{
  "n_layer": 12,
  "d_model": 384,
  "n_experts": 24,
  "experts_per_token": 2,
  "d_expert": 192,
  "d_shared_expert": 0,
  "activation": "squared_relu",
  "moe_layers": [1, 2, 3, 4, 5, 6, 7, 8, 9, 10, 11],
  "n_empty_slots": 3,
  "router_score": "softmax",
  "normalize_top_k": false,
  "routed_scale": 5.99,
  "balance_loss": 0.00996,
  "balance_bias": false,
  "router_bias": true,
  "init_std_router": 0.0144,
  "lr_router": 0.000482,
  "n_head": 4,
  "n_kv_head": 4,
  "head_dim": 96,
  "vocab_size": 8192,
  "norm": "rmsnorm",
  "norm_place": "pre",
  "norm_eps": 1e-06,
  "positions": "rope",
  "rope_base": 10000.0,
  "rope_fraction": 1.0,
  "qk_norm": true,
  "attn_scale": 0.141,
  "tie_embeddings": false,
  "parallel_block": false,
  "extras": ["capped logits"],
  "init": "uniform",
  "init_std_qkv": 0.0222,
  "init_std_o": 0.0222,
  "init_std_up": 0.0222,
  "init_std_down": 0.0,
  "optimizer": "adamw",
  "lr": 0.00144,
  "beta1": 0.9,
  "beta2": 0.98,
  "weight_decay": 0.15,
  "lr_head": 0.00451,
  "warmup_steps": 319,
  "schedule": "cos",
  "final_lr_fraction": 0.0,
  "batch_tokens": 65536,
  "seq_len": 1024,
  "doc_mask": false,
  "train_tokens": 292600000,
  "steps": 4465,
  "dataset": "wikipedia_en"
}
Below are experts of layer 6 (counted from 0) of a mixture-of-experts language model. Rows are named router (the router's row for the expert), up (a neuron's input weights, with its number) and show model dimensions 128-255. Each number is 128 + 32 x the weight over its row's rms, rounded and kept within 0 to 255. Numbers have three digits each.
After each expert's rows: "mostly gets" lists some tokens that are sent to it at least half of the time. This comes from a sample of Wikipedia text that the model never trained on.

# expert 18
router:173106118138126092085068133149139203099089174102105082150131122130051197113125133095082111117124129096129087118191149152122181165121159120109135135142143178110164110112153092136063060095138122119092143127112100167150100133161178186105133150103133137128098181093152113121183155204090118119155068141176085174145100164163084184088116173101094102133106074127177168101096095166125150141150
up0:138167105059180156114107099114172081129150104092092141120139114126161101084141107106156142106185100144183156147150156136129154176103150094189138150079107100131132125151091155171065141166118148166143146151114144131096152126169132164167130071099137086072168179116134074121115136105114172143144106119162091133087130201064154130120183098195125164139107141153074043141111178070115140140120
up1:132074118128163138121082188060143116109069115153064132101146098109133152164113145190153123111100108105090090057167110148134139142099149062172119139096087077169204107101141129043057148106154131138145178174118094158096126120134091138126151191124140146169090103153127108138118187220098147093085049165127120124116133182147146196109145127119078130159141145085116161128079134147163170167117
up2:122158072123036174146131119136134181121180147115133118141154182090136118165143118150070156093140119068119193148168109114113136084107143137113156113139125099086110097084014141176195069203157120166139114155197160117141147098129129137127119135069128146116094074163115105057138130101139167120109087120172144108124105172113115112115139082188066100091158099169126118180114141139103107141067
up3:099085167179103169144128083171094132127133134128153095105132157101144187172126092144135177058113108119151163164154119169129183142114162120154150168112135074181165112102098102128100139141149147125131161104151155152112090132132146154218155107118131125095162148137139107152154094139138149075162093128041143135175155129099113157060153115157115197110144138129115114100098079117135217118121
up4:133079124054144126151137141132060132129137131082102084116141117118126128154169116111097119140114118123216112135137100136118160032189146140173193111174072130124124120107151137051124129195169147137157074092140092137096090070119118110103141137123159141054112143146065144165174143123157134168139102143121096133071143166136072117126111110144080117145112145164111140150190135165111103115038
up5:083139118176196119119135101117075103121131126130148123136135161180141096122144090141139086103163135130097097118158151103162115070134139112146138153152110168145182091176191124112094114144155164166186165085116196138123086124110048097134137116106073075050154114127109132113161159117140127185113168107107113097079132117150104103189166156098141144108119092168113118076135116105158117091175
up6:134110160164095154082068146107152136160135136094175147097143134131119103088086072111155127122165156093179127121117126129093133213127157120134190158141116143106149107199141124131114117160116148128154169098111073158108093188130180087112107138135132118065143126169127093185161163138155117119097118153153106129152137147116142147080187149160162119142157152093129088141137067107084120173132
up7:171033163205101144103094092085057119140151150135159097090167147124132158146143176108132081134077177091119134127138124129125148185134151189156102121165098155106131123119100112154160113183088129074139091122075142162062086092108147123134081161148199120117115131101104123159177116130140179090193162158165119136164109098134102102154153150115140108100119168199120096120151156088126113092120
up8:113153108185126137142132126123122098151106132140124191120109129138123102109183146115122136064145194115064093119130130088138123153130115146119066171142085142127175132158172102174122164178190155105178103100106112145096070124144081141140099126175125095111142106132078091153101120132113107158086138153121084104107185100206072140144111160137093132114054081129090108179104119080133133111136
up9:095101107143124138144167131089069131104141137104097136098073161111106165165190121105184140188151125162120096118113123185144141187207129078165152162081116121106154177127098092144100095123159090111127175150066150126174048072142157074065103150126132113168093113117139124082137165118109086179145115081133085180126126168149136136108099099145156133081174175126127172137098163086089169180087
up10:118137017187105156161101101142112142140145162113123093135153103132117136061137132144119166108172152131110174125098084085109145154082055106085099120130186148116120153191149106071095121129099088057174102104123157115153085135103096091133146089189077114139095139133157138149064135105130097148116138150140134144139109104172114139161150165127086127161100134117129110169100142140121098162097
mostly gets: " Robert", " John", " William", " Richard", " Ed", " David"

# expert 8
router:094122125145166167159139124119122137098119054119132102093135153112151162096121081136131157202092116090077114112102092153118147166097181152154126130115111109126123158161058078066150147194124171146148154099067102091152124122179145124093180141131132127104106116222123073160153176120160116110059168091103149148124150122172135125168100091179114158068121175140123173091113124135170092092160
up0:070152114105151073111136126143152100207163114216063087156150137094084065115085111135128164126133104131183130163156099152139125094083152085066130108124107150147153161138131038087078134088169108100140179160118130106176078179141133126123129132171146114105123136081073147174126077164132104056153120193142075123167107137114114148137065091142108212147145097093148162164179115203124147144127
up1:136100140170142127159147149148122131154193146123095124145078127173129154120174124070094123103146115107129091200077118153128170040119068129136146068110119131096151121108130137147138150201105109109089102162117085136150125144051147103104098154153144152086095121175141152074147120093124125060119106134196119109170103127172148185111078108139115166182077120084148131122120080101129239125103
up2:150142096110130105119105110127095122065117118130119098131151168123135149152184099193181153153158137162174169126135109128136115157112136089140100065139104173153131143153053131120156105104101195116118174141111097136131097155186131159089105113119141075133121120066107094187101073152144137162094146129144101119174125084168141071130127142132161168143117154118147121130105156086113131139107
up3:133144131109113120094100161075125108064093136142137122144120156131161167116187163064130111174107118135151105080114119083107121139175182186097127171176151166162193113113071090151090078159086113116153095124158042119114130138163152138143134101167093101132105091151108129124115113118156094160100111123120149119160109138150130129117147179120155162147109133153148133166131165130134155109167
up4:153115131096185137142129090123134062159148177142153118084058141111133111102118132078223115073114140154180133148124127153173081117149156143155161218138109160170181121092153134101126159125168145159157117099118167122113137073076206160174085136112108137117145110171125173092105158118119151166182095083138158177183135085155142133136123124092098095155150126125158143112163114141115163100162
up5:104127163102164082146116125122137086190114106145135056162096104171164127151141118121159133145160101162117142137129137142076093104161147140141179116120084081146064127089101130122174138154090150126133104113091154113166166165121152144139099102049198168089092157136131141137143095104157114128050127110106149157142170136051134091128128118150146138135185136066093152156155119096157133139119
up6:144140119071151198182094140149108106163178153168139131123152157169139104050096110149157108088118135149134111153103132100128081134120128144129138144110115127137172080140108157091140173124123168136115122118121134080188124124158098143168144115166136126115075139125163139116037184190143075097144143105099119157117129131140156100139140109145125142151149136080175174121075082082113150100142
up7:076091127111108173085100101107076101157147167156134136199141145074138104102124109126117162145133133167124116146101156152066127040129084129101143119105123091183104097103141145118114139137139137126114155158151124132130087077106122064172127205106103080111142129178117142106108156136151099119079149098114143039119126167136093110153065160124123160125138116152137184149143104087149173133163
up8:151133163147147141146136108134177136143165152137169176124140124154097134160074150111149175154136179180129116123089096133150120118107182156164148184167165105117177081128167150104036151120104158083153190095161112119121160113096113138169159133163141142153168077161147106094148128207102151140172129090109152167118108100138154101151149111110125127112159171141145141124133101135153161147134
up9:023096076113150156097166107141161060146109132220129152093146151108131104184125109086164151109096171117155134176114078131119160131077117124166118096158105097106102141174120086198101181170170147065161109108124162128075146123163112052082093140091142081157117124111150144129105109104064160136119119156134151132063105107143133097105114156131139127116104223099131087188119123120173119107117
up10:130152115150136171150130066070152172125139117131115092114116117151073178108144112149089208135199167103101139104152135140143116145154140055070113156146204098140107173084160117129113079143137143096136187082128109106091098123149155131111149138143170149149105098133116111233118146124146133073131106150184097137103154162096088170105113084130110142148122114155141136113106105154102098148154
mostly gets: "ator", "ect", "sion", "ft", "ctor", "work"

# expert 4
router:106071184192138124114163137124125161098096156068125145143194116094129172109117079117149118132090102100109091112138148160175175122184197162177198165114103145084168136145124104088109086168140166114121119182078087142163099119105173172178161148067121182101174142218172080081170117133098057117185090117159144171145101169171165163168130107117103134140119161125160176110090088141131170132079
up0:180116116124139171128158090161147145101164144121158060086149148100134205069141141144148142178170132135094092180154131104123195181093108122149108175088165180137137092107119145080120104157133099111079118112120098172096115085118195074155108139140129177144114143103081141084113160100118146142171156156153121136142118110158126105130154122102160114134152133198097111118096123134101123138162
up1:144120148106140176102108071098101111185155115177119143079219133124147116170131087084174140147124097127093175109116099172142117121079099148107100073136178056162147134115155142098114107119126143158149124123084085110111136120169117148110146145129118091141106124154135129122120161134163134069058160152114120054110174102143116104141131114121140115095138192130163137152164147159180162102124
up2:141106094156175170082113107163099136136110177113081129118145155186182161111113149139140115146143116142109098174171135101154157117177103108170127093105177139150172089116081122117137120092153069091121142133142157179105093174115112131120151118166145165112130135105122130084158132129197119138140170062138070137114161111102101105157137096106134122139140143100134135153130120075163111145079
up3:190145063103106110085119096097075167139096093109119134121126164140118195149139129102140121140134111179153137116159146129148125108118130115142133102114115086126132137131180151091119076137130150143098131188127106121167110122111124126132175148184169134123113032146142137060139131058107136172133097174113083134098127186138147131135120105131062095128131128074155201166108071105098138083126
up4:156064115089171169102114092119070146160065110160087164076103122101159138172127088080198105116114135174095103178129121175133124127116149158160088162153152110148148188161135149137105164079110117108168097129165131198172132150142120075163093084059111088079124136130193158101156196087131115068110074185134114104100166155118122131106106152148115157125116110108102138144091200101126147163126
up5:138118076104150068164135101168064174122092139157167164146097157163111160167075134106136059057129135133133173124103163101138150107105126134130135149126088082134176218147161110150095067132187108167152152165178112147107161097118126144121141141136206163083155126164121182105154148111182103111108118143161084116171091092143139139153124147078147170190071141108150095111133166124152136166189
up6:201143154193099162152133062067131144123068161121128138052167087114200147081130159124161140118148189144079119121135156107145172187095113148192150124109095078145131108135066137124078120119150121138140139091111120123091103133117149066138094058112143124187091129182119098145134179155148133142128108113143128137099156102186166119075169071166115151111120172071144124101128131151210127152137
up7:126137166104130138147069138144132198142140140107159126104146132189148125127073119095156152159147111131056143129119086109140125128118136143079122168069158143069124086128098213124127162133174079105142090048185062200058144140114149122124096164140152177144146142147104118160145111125103145169104105091134092183084142145163113129115063080162142117126136088140114103155109168128118120116096
up8:133138164119153115099131134144092178061137171121126171078136115069197155133115131084136151130087164150094069076122087156142152225108157128163149121063138100169094067163091092075112096174121174165110226164084126087093152132100145108103084104069125120157105117148148156145124164146113133159078114143109120169176148090105105078102087108110084143153131178160066092109098135098185098073084
up9:133123127152164110096116098153098117104142154090128114147167148135144080105143121164127106136101155119123083157152140104114138155075094114155156050150150175155190160176107121146115163152100104125131125103105103118145023145182060113121104111162093112067121149124174095081154189147122082074153101101108099066140151112143104092148135152063167140085115130094141082137097081099149108123177
up10:107114150147128094130194084078086131122128132131127159081084133163155155120179113232078133130121114176169086163154119112138109127150108154117159133129138132106090065081123161142141126120152125101160133128084095070074150167140132134085156072107081095115090130159063105123094083100124131136147073148107118090122121120128138143115231084177177125134113166191175120134109191104125095083175
mostly gets: " art", " Sam", " Im", " imp", " Dar", " Ar"

# expert 22
router:102104108149127109101131114057150095126149141160149114148071120171122084057109119144102115157163162102127149184149135147080094104089103139139136102197196183166091112145163166169141175141201194122149103058141124070077140095121132063101132097167115114189149118152128150107125085090094114095148149101078163081188182091093084164097178106118180142192124116106088129182194137133116139109149
up0:124127198111146149191126138166157132102122160131146153166133074103162155177181162161140151129108167077066156097110174130122110129200162144114201090143107104141124110180113077066145190103153163088143209145144172110132122116109066081128121079128112123095101107133129077127073088165174146126067165100101095147128187144122098172123134147148105107105102140156134149121129179112120167148152
up1:083170211115161134151090119142113155140127113173180087062098104119109137082147123099157138087111153161102178119143082192095133140113148162085170118144109150171121125086125175115150147118094187140120108131119095146073173179176118128135176166118101102151080106122139158149152150155153139154148186177150091096101150160119142124104104065167133145122207128135154159105149137157150169071113
up2:119149137169169166161124103145121122161154166092138119043165161138220111093127106151108101154143167164109156126175121151128195139088172128161138156144142084143106113117087148137119073164124174109118184111158132161150117158120146117156120109021114092105178222173137094118170100104086019123129129117112082200126126085138115085093168120126121075082159119126111148140091077125139113122142
up3:067207127130120127088046130131106088160190117103107162198065118144125159120089092147127182171157129181157193122152111149115127152134126150212189101125121097113068164082160123116186188135086120118178130129135059165091122164123115197155143190092104079064085109102066154172176132185156102111120132136142126118111110160169182115132160054108091121147178139113103111173122094109110099136109
up4:147116102168131120119165122183124127195132136151152119131109104117128128096160155113122158115095200197168151153150078098127135112162202125146161129061143110209152122053127114151153089162126153129116103125139101105152114148159123173098131144151123122144131182144113132133104163113123136201177138168070099142073148114152123121142104133154142090091155153132167129156102138144065113161143
up5:173146207100158149138119061130165170148109163152106106156174113133143168132140106132101092146139134102096153099137122138113108162118110182092209149135089102122132141192151132172114116142148125019129124097153101112139133116137099160143166127152116119084084143177137084132148127132107084154051148154100145094100142114149146107153061182138138112114081143140102138137113120136145085126143
up6:080128123160138153136113126161104145126184150170133140134193091150173143213121113130135135132139122108074102118116137156142075150148151163151159086118136124153120105113106106121123128109066123104055141136131083104146115139086109117163170210117093158136107130129185054130099144102094141133143137124078140147116187170107076148178093133136134129185146134122071133091154144085129128079106
up7:178125165165162110137104109150129121110114142115091164091168145094133143087160158125115060037147108121137132112177095122108144162123131166090167213134078143185097092125106056154091163151157140184115112186119111126085087142128112090191106153133163130138172131221131123148158102128179127190137144172141118147137167132127133168126156120174106097138108140161202118114094091107126142149145
up8:195110075095194074150086149137137135154130129139069116135148096106120133152161201181135174123074123171175190145141137045153126181145133166116096101130150160176107126114130090100116147121102052149164141181118091141122142154127126172147125189169145121137130124105166122146160098136130164132136152148110106164124100190164111191118165128153165138134102163147136132149149171146091169205152
up9:124085095116162203137138116122126123136113141119099124136103158149123100200121180133189132184170133153112072122137150133087104121132147143124082135148108032137120137172081200164152107106076094093092158083154145116127123044053134209132094171104099115120062092171160119152162122101122130187078088087175174174057126117104137168145153174130125104190153155105156134136119114115109150116168
up10:122099100125094123104115124124114140152200126165105167142169097115140172075148245104159197149108117151124143123127135144205109133108205204138107106127133143134151139182156103119151130120143150111147117115136126145190046095112089113187165086091134129157114130157205101120112114146156150178125124112093132149155133162105131146121117101165101161124148158130174149142139079185168072148106
mostly gets: "\".", ").", "]}", "#"

# expert 7
router:155160059134162078124148136172091171120112120078076098151103179151130089143204128142083067098100128060137123168096107042121169085161109082141167162165111165136138103103155152059059097143157155152122138143133196127079112082112077090103156090145136096060083140133057152098123074095184074105072090112152170138117152130116136162122115150101102084077074129168150117167185158110106058155164
up0:154093078106106155110100101081096118112153115122093104149114063096129151102095208104122118153112173149129131149075114102078082165059184117114116115177155205091176071173108073118163193106150173135143124106152125134165140172125084165129147131176128163139137139102100143147098141153128154053101114132152155146160149130084150077134147144174130151108178175143145122051129164147167150146119
up1:121089111133157221127136153132114085094149084156136138164127170163113118117120164181155103179173114122154110138221116163117087109173094114130125126165136077143133174127154147126151171106112106133128116136176123155147181097118146177126096146061086075096162122146105182172105209169123198148055138101117078160118151093164138120145114054059098125030178167113171098102139131116143115091163
up2:074088145194147150089055136187122117143113124146136082140099124169104113120161090102128149108137133158108096100083109116133110128126065140096143131143130152173150183089130146103199168121125154102081112121119158142083115074109134116095177122136100163129133118158172168119094096118066089143097170147143199126142127095136159119168096159158079113110129145134122146137145161101125095148120
up3:103136135128150126090125047088042124079133101122160090127154072110130167164101094106173155128127144153145111167083116068110135115126190148121097132161104163125153162115102106137138093113082164148141084146130149146123146130122154101143177061118088071138094142100157162118125196096090195131199072108100130123112167122132144072143135125168200119149185158120136146095111159124068170145027
up4:158087179079085167180114152106105132065159076116099136082132125122117149167098145116127080145142149181102148132149210108136169116115142115129155094124136122097055123077089079094111093133107101132091081139131104137101141123136133161096091164157158163131145145133083092171112120172164102104159110141104141191100125111094138087073143104148186109130167127130121121094150163171106185095060
up5:122175130138169157180113158161096144077054108086117125121100080049081128178163080124134158138137126082099132089136179121172074147117125131159130166097178147051066156064070150087134114084135096154125141188091118118104148092096098149155118141115119098141090107162112114103160142077132123068103132187034164126115104166087096194120094114114167090120144104114159181118169118169122157125118
up6:118173168109135163109139145118091125033109084151100066148129178138147107171082103089148158152121179146128141121122199168124148116114090094125128131230090156119083093087087129105091091070176158153147190111180164167117057209136191097141124091142162158130149163152115104153146118071207147168129134064132169109118118090106127089123171179099123129100130165174137105159176108096110138085076
up7:049118186167077140128116188119166154139095077122134131116043143106172121144148161111141120156176100145119126153106124112149143088160099103088100126149123157161121128138121083103100109180111151124150113135176130172094063079160127114109150141085132150156111076148151118081138119117138203106111052118139149135142161098112086112117146082109024135080137138100172194122139095145237126156098
up8:141165088146150119111118141131062151144213130088128129124087169212177128109103100172166196146161150161106122138110084192145101119167086147126173125107107115109113139081150159151138142148076205136083189120140060160111110163150128140110161093144106104084082116139095085167089104144112088135139103152204119115102077117193140080205081145157106195142201139084130122160164149133121157119100
up9:144106159142136111112124111217087124146176152090125057086112052125078099153139166126132117131156163176133135169113140098113186128108100126128095149080177171107101111082041096096086106104067099105107196134155133146125119058112169153149123137130144140107173138155163136151105134087086083178140040081096116135147102095162092095151083177117056158150097090142150086160139105123125188182143
up10:126151165115089108096169145131139126106116161149142078155075133105169148155203202128101127153155138135119102190184130097171103136163093143128120137106157157087151122183122056134107133105114119067152132143177135181148043168138112097145133100141165124133110090086130104155159109170171164144124147165118145122177169157115123103115090151072100092096090132137170120073145109087076111162118
mostly gets: " United", " North", " Street", " around", " County", " throughout"

# expert 2
router:129089134115171110125131106124137149090163096149174142133156148188145091115163110174131128109127118166109121080160145182183063092117117142115135089082128148095093084130109116159181082073142088149077201163175152150108133117075138097124099132177114059110181068099104140172091074132146090171140139152097121138161174117142083162083083118151108100115102115125088116100169100095063091159105
up0:102107174131154109162129076177122145126136148109135114107129152117098127160116136157091109033054119115126090092124145158181147148123145165165147087077093129124150112104147095089113137097120088073050127151090128101120193147126107068131117166124120128128129134148202102111196151114122113108136139110147183128142131127151143158138105169095103103231083105135140219129108216163126141087121
up1:090131168189133161125105139166135153176169166168086099131152124114102115144116106018110127106126152148139119110110139132082171100058186124112119093113150149102171130091174161107118183085092090081103125125113119112128150090145116192191135134108116132094118122133147157146105109078115098131166065133121154174118166119117197175219173140135104157203143106158142203173194134129172182164131
up2:035138062106134102157076094074099152143138147149104145177158083118112113104134097075116102161168137137110141128121149130100126125072155057033113148154093121168094102147088109107148071131115098107155191134142083131107087142203129156117075117150116140132153133139071121148140174172123189160143107135075088140099162127114069135070163074110113137033183141090123089072163096121108064121110
up3:110143122139099141148178134152136108123160137104129160086185122090145138141146076152109118060167165184140098149185147081075192132164104124129170098117114098133197155191192066106089082152120123102113150138136144105124083194153062141122068191146134123103127138090101070141134101170190087144152102123052172182092094166138129151152156100115091121110129133151075135114087080157125168131149
up4:104123141125127152079149152098130073140157137160062143168139081069135089116077134127136124132119155152170140126172102121093079159139209119136100068132129075077053152112100104112100136129112161157137132127163137116129166096123097091119105115106123138129130145183095143115116165150127095121104139151113157113050107087137162138090146108138132178148130112158115105097180085143108086125211
up5:104167136140160133136139091115112145157164130105068117106072127087138136136161066146119145066124136158091125062094178142187115149138144169138139134093140108141126238135145163072169131100081103107097133236123133155162141202133141157115159162129201123094111082153166082084101165095153067104143168128076127195087198147131141156165089197131145088141160117099111165138104183194117115120158
up6:118169110158124099151076102123115120173149158145169097135143079119090125104134155130097066181140172139166126122112081147149147118131156104109138161156088120137198131164166076115132145170192170134146080124181104173138150181147136137122128145145125145086162137110100147133147133093185097083074197073167110110128105138184081096144161089095159181065093122086141134108153129126114106125143
up7:149154129149124084139076141154149067145124168156071115162123113105148118144183156132115130095128122096187133144174140135110134167185180198100116096164117110178129135167151169110111032132133133123101110104108079157119084152159059091162086131110194126127053104128106087227143146131148136106135111157151126103070166125062155105089129174123096185182115132078155109145187111101085146090103
up8:105104150139134136111089116113106143152087125077142117082130092138090126122135141161109094167148163082182099064135141139142168122130196091144123102150114146126106133109147093116080121201140145107255124124151130101116132073145157150117137136150143138164125095196055155109133156131195128096128130133110058086072146148150117121060160090163116124122116133120158124153152123099171068122184
up9:095119179071096214162120129050163115174190137112065151105141121133138139152104137157152198148122143180113186116155122159126123126116085119154176086139087004164162149127057098123140162118165132102129115139157098139159133160115166102104070148081131121140171090157178113044119133171168113158147151147104120160156182147091164084171117154158093163135191137122114152116143108128157139072065
up10:106170094171100116119097107171088089098129107134068090109085153153088109079147163139164106157087142225156059144119190113073156105041153175119175160108077193123110146096103126073154105123136121097115080072107082118092120114130120157154159128048112097099115082220130108071077128113148089150139167152166197063082143140167122187153186115146119162103092090110177160118090074105143138115091
mostly gets: " of", " a", " an", " the", " its", " their"

# expert 20
router:148161073122145089137164137176160072170114087130125123080175124113180182150180126154124101066090116074116132164120138144132165116141161124136172171132064120092196142169085109137105176138170113159102093172091093170109165141150174137147122163145104103075144136093130116135160121112128139063100152157153131128119124156129121163127103105154136124080134214142137140091099161166101175063137
up0:118123158127169221141133146165117124057081104087119146118126095147201097150116155174119141102136152145096107107152120118083155133089099134098113090143135134073144104109118126106085148100086180144159159125166188127134118180155104143115162121132084158129135128102154109142134175143138101135112104084066117122113128119116128089154118157174078068122125110157116139211125138068182135195130
up1:134166126122115160113117087154098156124175153113109121125110150121157179109174163124129125109183145160199128169162116073099110131138108060080166170130106134115110108178159115138113075120150155136109126162137097189135098115130144160151134107133114161100130127132153124158174143147141180117154120163147103120111126139095157152070166194104091070076161152055085125086134130143161091102040
up2:169182148103161095207114063127101152096162162102159156079099163101083104109098167166126117141149142131169184085141135138064146131106099147152082147163139109147151101123084124154123133195125121155109152176215161113152136119090121041154093153137108072076110154102126134188152116160155176134105122079123083125122082182156047086102178164127172170124099116123201146089124095132125109146108
up3:189110134153135125124119164109127128093143143172179115098147151110091118059118079167121127098138211176144121160152138095128152194124091169184166218198155205111123112104080106106143090149071178113102112181126095143116130161157127108160138136104144133129126103153131147147090088089139102074133128159122087148168139103173109130116129074180123145104126156117097114119172120124104100131057
up4:131119152093104154148136159184101110156136139160148116124099144109199135112144118150126151085102157188201084109138061165094159102135154144124173158181125103152073115134091069130138101091107128066157121136168098149103098105109130132124140135099127144123126123164045111111144163171141135099135138165133184119163147105094096153123175162175136107162130182210164133067123102131149094120066
up5:154138131096159145172103150125113123125120058147124164156105097168146137128180138215091114138163161116119132147098106114117102187142105153149195125127087080177137174172171123145128160117097113129070137087098136134118100075137118094186098144146182134099085124119166061202215129123173091157112126120100102148104152158079149074130147183093152148152149177072142130139151169088119142136139
up6:169158085131144147175144153124124084139039112115123117106101117109153163121172105152092127112160125118101133151109137117113148121158117096154104158168162164132155156144139094163136130134143176128103137095100126138184100137187136133147086128150148142171141143119130149148211082131108077202112106071132095180130145128097166136083100146168099149131153112164110147146113149090134130097158
up7:143126128171130130070131112096116180118109167116077126168113100143085190095166129082080150113127161166145088126195066107141104094162133071165130100170093157113121146070138079126129119126087177113140102127134167089163103200159149130082134071090179118137138148143067122172136136156155078141096060158129154098155081086127138128108090155077121156169099139111152110114101124145186083198104
up8:180151105086077163125087152185105093107115131160081109090103107079079134128184100160160130103108119142141103154098116129082151136237084143134046136117128084137156179130140108157133126139135131119152083131151143162166109072110132146124180165173124062138110090077103126157107102116117131151108149089087133094173118190200104119098159140178136117129118174111120104151122144123173106157089
up9:220121131142102144187173124149131106163133151075161118140073106129169130094089131128167138186116144150055176142132137160078159184113106105137148113098201163150159137128080152175142113136090120157144118060117107150168144124106120137131122122097167128142122119109139167096130191156123132099134094132112159160118136107143164074146093127120185140128201163156117176147152150116166123179124
up10:139128171081146075165138124161087076115158091168155096061130141088161197139154142116093107121149135155167084155200146137111095144151160064160173192151155061181131130109077131133123093133125172102123151151147172117113147116123097139135112096148124082133199129162072177121126083146135108161112125138169155131140135061087076131099127122141121141102142154128126102191108133153146097090102
mostly gets: "n", "lat", "ken", " Long", " Arab", "id"

# expert 5
router:097107178062051130128102147109118129105167128192186169130066103084113158179131168065084108167092131176097132159161126199140068121134147161094177087147082146150118129093124139165186045081159129154135094152120088120182155160150132151139129181127137167124117073180127141176124087148114132091167118158127116098077223101121120111101102078148046093164173147144187095135103115149118119127112
up0:148146141083113159063127198113170104070149097114175131104151119130149137150111176149121102124167163149149135075155135133118180162068191122134167103119060134150139223167163085139124138140127107159174080122077097171143105147115183134095161101126150169127165145125102111177137134189129103152069096121173166126076127103170100113113159092124122112147136155155072105175054066168207071148113
up1:141181124102117167095064104138159139135170103146082133159154104109094136111114080106159144137159127074094134125126147150092138118184098111070090139139198081114194115180135174151116111136141183123153089105114078161110160133176100129144084135176120084117122172069089160142126170107158174089138131053147131121159143182095095102089119101077093144127150173121146080097072141121135169162092
up2:178128140142103090193105177054057142148179115082104140102119169119154160130120215106087200187105096146108142125090113162190088162108130126111116097134163118107141176195107115175115100153089153120158116157138106158136111139161175143137116108131078122156151113105108063118131142141110169160058161090174115135132188147087081070134126168159146115133131172078103091125118173130168099107113
up3:124068181098089187125147151137071154128117090155149108117132101101166183087112101110135073099117185154140131182182125148102100159106105158142104098160091088125130090091086165164129119135077134152161063056170105113066086119085105118132138143121089170174120097200184169122051133123164143154130022134131174130077120109154106147137154136123158126105160205117161135187069108139124135121122
up4:149154177170162139133165161097149032166111099135079138134146104065078157143177116065148129169070199154104155146115082138152142133146120140134090148169129155081172158191160127165105102135138170127137139135111104118163145172199132086110155110184065085184129095134149129131147107163132133158137159135153171076087093184131188152145172134111065110151097150125064120145120102087089155073156
up5:080162129140155108067095171134134160147125141072104087126070152162169114101142158133138223156135124143141180061144133092040128043095130074179128109085103130164150102083127132076151129101197150084102173184156123105141121090083228058162111121098097143083127116107097108108126072071160109196093132133086060144136126141118111109135174142153078152121116116193112159127180182116123122157108
up6:218128134119164142145129085171119106087174129078140123129083141133143154114146073143106151166169133176085175143170149151107196092193152179111127097167157150124100142110109099095123131096224159143079099111115132121147125143129126112163187178058069107136170131207135154103143167086157128122153142096147129157095124194164147156141188135153070095098162136130102123128130134134091175138106
up7:111133110133156172087121140111160107156109044165154170145097126149172127147112126124197176136102158146123136084157131120097121163136104169152114132148186095157130117160165139111166103133115134098090200112101182076115160118145135143146084106096166156145126131144218111188161102121151099069100180079093119164194147097087119147107122148131151157141190170148096101101105127134130103100160
up8:160075116116088109143135115130126194135087133153148149105183110060137150086114134194130081150151187146138121112079133151116202140112074152093105161247129167120084124208124122155159115137130147145194117134142088087132152120169135132135173141102085144061133157160114090130117148194111137095147109111148142136105153139083131139047075105090120149069095113125103096134104138099136084135152
up9:157076135120144085176087109160101104127146136177155116087085146124109111121112134154121153167172127171171090191128121123166093099106074100115113162107168183140110093139104084167170167135166193072169144161152136152129127189103140091159111160121112127103145109181075177141087100082126099072128100194145101123145153187165131122112129085138109124072128112143179154177126166133155198071084
up10:164092125121127191198101188090092163139124149071160126110126136157133061121083155081155123173132186100140163058065145136049130166121102081152148068160167098048095097152134106152124145128147124125133204115117170082134163080127128156144096163097158139102111149184098135084199128127188103147117056114102156119107102123108156059159164104148130107115158137152123142115192056129142105102150
mostly gets: " one", " second", " three", " third", " two", " each"